Below are experts of layer 4 (counted from 0) of a mixture-of-experts language model. Rows are named router (the router's row for the expert), gate (a neuron's input weights, with its number), up (a neuron's input weights, with its number), down (a neuron's output weights, with its number) and show model dimensions 0-255. Each number is 128 + 32 x the weight over its row's rms, rounded and kept within 0 to 255. Numbers have three digits each.
Before each expert's rows: "comes after" lists some tokens at least twice as common just before its tokens as in all text. This comes from a sample of Wikipedia text that the model never trained on. Tokens count by the router's weight.

# expert 3
comes after: " |", "|", ";", "°", " 5", " 8"
router:181151120154169133096125097141079116132144200139067101154147180134096164162084117032105158146060144130120176163135096111077127097134121162088130134136104101117164093197166164119095096071197034122056143108109121097143125142146148075157089108096115160055124164089187139087124161131086098160096099126139083058090099147137165174123146124104088123130110155121121164177152135153102153111131182177089094148153130101092138067125135050167177117167122112074195075127166178113083105184137090163124131079094105093179112124121088087145140097096105082093131164125113098124109121144112108109097163140152125098106131092137166138149138141117091163119114142095163087069151145123158107140101108131096101127131143160126139111095115134124111109114090134174127085188116145146076087146112123
gate0:135163175182151139215141142172100094118192173073142145154186144156138148136094159076180139215155108128122070108131050100097155106118119183075119095036114119093114119164145149112110142142100136108143188107120152116114095094123178111174129100150101174108120131168127176149086109146142194118055182124152100106158146121097121146125134104111098078135161110172131196094107166128100154175145111103193084114106150175117129120073128101156173089132090140137161140126132133133057112120130119194128157104124110128132095071122130148180147151088109102129150195119074138136153122052159098108152152103139145071170150162111146144144134095145109109135102125191136121180087152141109159113102117131097140143139141126115112162080106094139074122077164152115170119152156107163079122176135048
up0:121123113174101119166111126122157131082194118076113120140094096180138111147104159116158174098111124136167125127114121131062185096116170131128147135138110145143177180167163088142096154118138141065183060196078109168119076174158102212114152152145105174072149103104109161158124126037083101133130155105127150156191144167100120123107149173130155062162155188156135078124174120139110166155122112103094102152097138111130124109128105113106144113088071129071113117114132129145097145143101138134147083171155137098170155188130142202183184123182044102142146142142143124170133177146157164135167116152160118173160141115148123158102150069173121058109147095098103136171128116167158122125120111133148118064104102086103107112137154033181124134114098135179108106127094100166154115165144087
down0:116127112131107148114131110091128068097125127076131096123101137159121124135153124165124135045176134098108113136144231117097095149144171086109144152166117123178154107138165120032149091153181122164124148070105164160073061096094133152059160158119135143123153086104050129147114227126111101140118123132094134171094121122159122082097186168143122120090102123134183131131177131123108153136080145169151173106136090172107101108075078158155125143184152155143115164130165122153096110131086147111161181132147062096071152096126121110090098199107122082110134144116154127112085066130135111123148083115092122135126153221106119107118169161109127128124164141134185155093135154121156122090136073122138136060157188134131150162117055150106135175164094095069149132151125114120158095082122087

# expert 5
comes after: "\n", "′", " January", " March", " (19", " May"
router:165113113122127160101067100185079103155090163130093125137164155142110158173075121061152172155094068150131128181154118124087071099109152131077131136124107082172133064154081081142116111098121066166097119128116146088162114111128156096150120128146105128092115170040157110104119161154081149156086127104136116067118066105154126153115077087116085095132140087100117185180148162169125146115154157185090097151140166093109145091140120017170146134167101085077156045121109148123099152137125113160149142135114134146162148142197130091094108088078139085098142158088092139148032119096180128172088131134165154112117129111174142184171180119122100163132144151114076140096126116090155100140120084129114104126117140180161167146130112123136108120098112136181116095156150158139144076144076117
gate0:083111155168080137154126144126130125096151171131132150147100116111155134152061114173158152126107120196102136113089115093119116106096115153096131159106165080180095084117084098114147098131104141160059129108162158173136123048082106140045095159116109138155157080086152106178178139109117150160132155064101102117121150187154089141111114076132144130151158151128133150102145117132154102137124123153045077121137080193150170165138111105105194120125065130101140094145116141113127100133151115120117107125124067155085168099139158161153116112107182186143118112169118120080079150089167167095111109108157169146108017141140101054100161174147101179160176138132088160077106136150086155189196103149193138173124109155129105158158070140154148116124128064134147186101110145112151132098085141
up0:124129107208068094124094155111193117117147151135142140129133108109101127154100160168199149128151112125114080112174148142107133132153168116113168088121115134117144129086129138132117131136128100095157117172111137182118137114129192152108163127173142163106164091143113168165157106098066122111132146144175096097121082153129108138117134028141160091117129134135188114119157088145126136108168186115056100173212155094160140108189097099092124095153157125143097078128128134142143077158143163112150125154117123097121131061101186200110086085130136154129085164165106120122128126131109116101104147182113161100189114209152149062082125101224123134147177100178156084155146129083128135096100063102126098168126126140113197115126216144104145095090129112154126156156042097121157134103083088
down0:115113116135140143126110114139111169128143146156145147082093101143132126196142179147187104161160093160156111106141085150116117148110173119133131131183140040154100145115152153137081177049082094130125103054131150138109130171092071127163104169129113114118104218083182166138078146168131093124107115133162101136162086047138096137052122137130153183148110085112163096118134186159115113137131117123185136090133120131120157200116115169152116092085116106149082176143099121164140125092162074107119084166103161093191109098085190119175112140139160051093167153167099119132167154110153119090118184117144154078152142087137188153114075169143189124154123129085122134143134116143103174117153108126151109073128154143160119058137136151159114204120140150117063166109127133133142105173067124

# expert 8
comes after: " |", "\n", ":", " 0", " /", " K"
router:156108122156167159110127109176045113150149170138101124128134181134103134140141155065129162137096068147122158173139150143090088103147140151114110123103150068128106115191106041120112132120128084138116149149110144075132091137132156112147116157131126126093151134074150131110146154158110150176092115095141101050103147119140132166129103078123063100145085120067134164193140183136112139169142149159131104171134165081128136128144131000193147167156068074105175076119166145128085150161154125155136125151093117161175156152167108103147115105080120129105113163115091129141065139091191126184121131144165139093137134129135153163165144098151101146103137151089116124127127144104156070105076081139106098123111125169166142134099149146174110103098113158169121130151070172150105114134084128
gate1:096128132134173122073142141144088138082086177175118097059172149107166124200164089138110076120133089101146139123165096123107080116078167150133139132133125115171118156106132126195159121136127170137161140106099072208087139167134176176176135103131080116136128162141149130082143135120109161141117064120147140140098067085124182087135107125113092109126117076148061164140123198138152104080166179098133072167149123123080103132127141128192119143210140133152123119105105154128066153135166094138134133099043152175127077141110111112100135112149134130137082113078081127148108127160114156154120073062191105143166119126117176161173173088117153113113132122096161122162131151118146113063076106186062157129122117113110101160152086124139122172084188177147132062144154097174090127113096155
up1:140119106055148158127070148104152158163163167048136134123173141133165122173070103110191134072103114081115130154164114104081109151123109162193141113107103148150216159123131110187147131168168184137094104174162110112094105131151142072124155077162150134117146127122139092168103108090110082178084148170121117109177127154180145142119104104206127109087133164088120128100167132156068100103171115099154115195172113126096141099115119125107097178138139115105169095205144112130115082162147156164130181140114179132127114123136127123145133094136134104122238211077141085121089147138117133154110153126122162174096202090182139132126160124128092105141177126147136123097124170097155098132161132124097144172134097142157185099101105070179109124159038132128158126149101127129099135101084107
down1:105149152124156127173119148136098139115093137088177161145094088128161151173097147107117104103145166135125204146132124113106097122091149138116134143089114137126131081092106196121117129136126179132121105126201142105114147139124162090108154180103153117096125159151154151165156131175157152168100111092119138152087146094182139104147076098110165172091156071146099138104114132121098087061125151140102089070124191093103233212126113117122132114119141132174133086099148090114101113152167148086137132096127169121124135135186137152125124087153123100131078076177073141162175080178137103093137089097159188135118137131123180110082100151143163218186150159124147184202109115055112126104118099173144083115128043122164142101104095078109164100135201131193156167111102141166168121124133153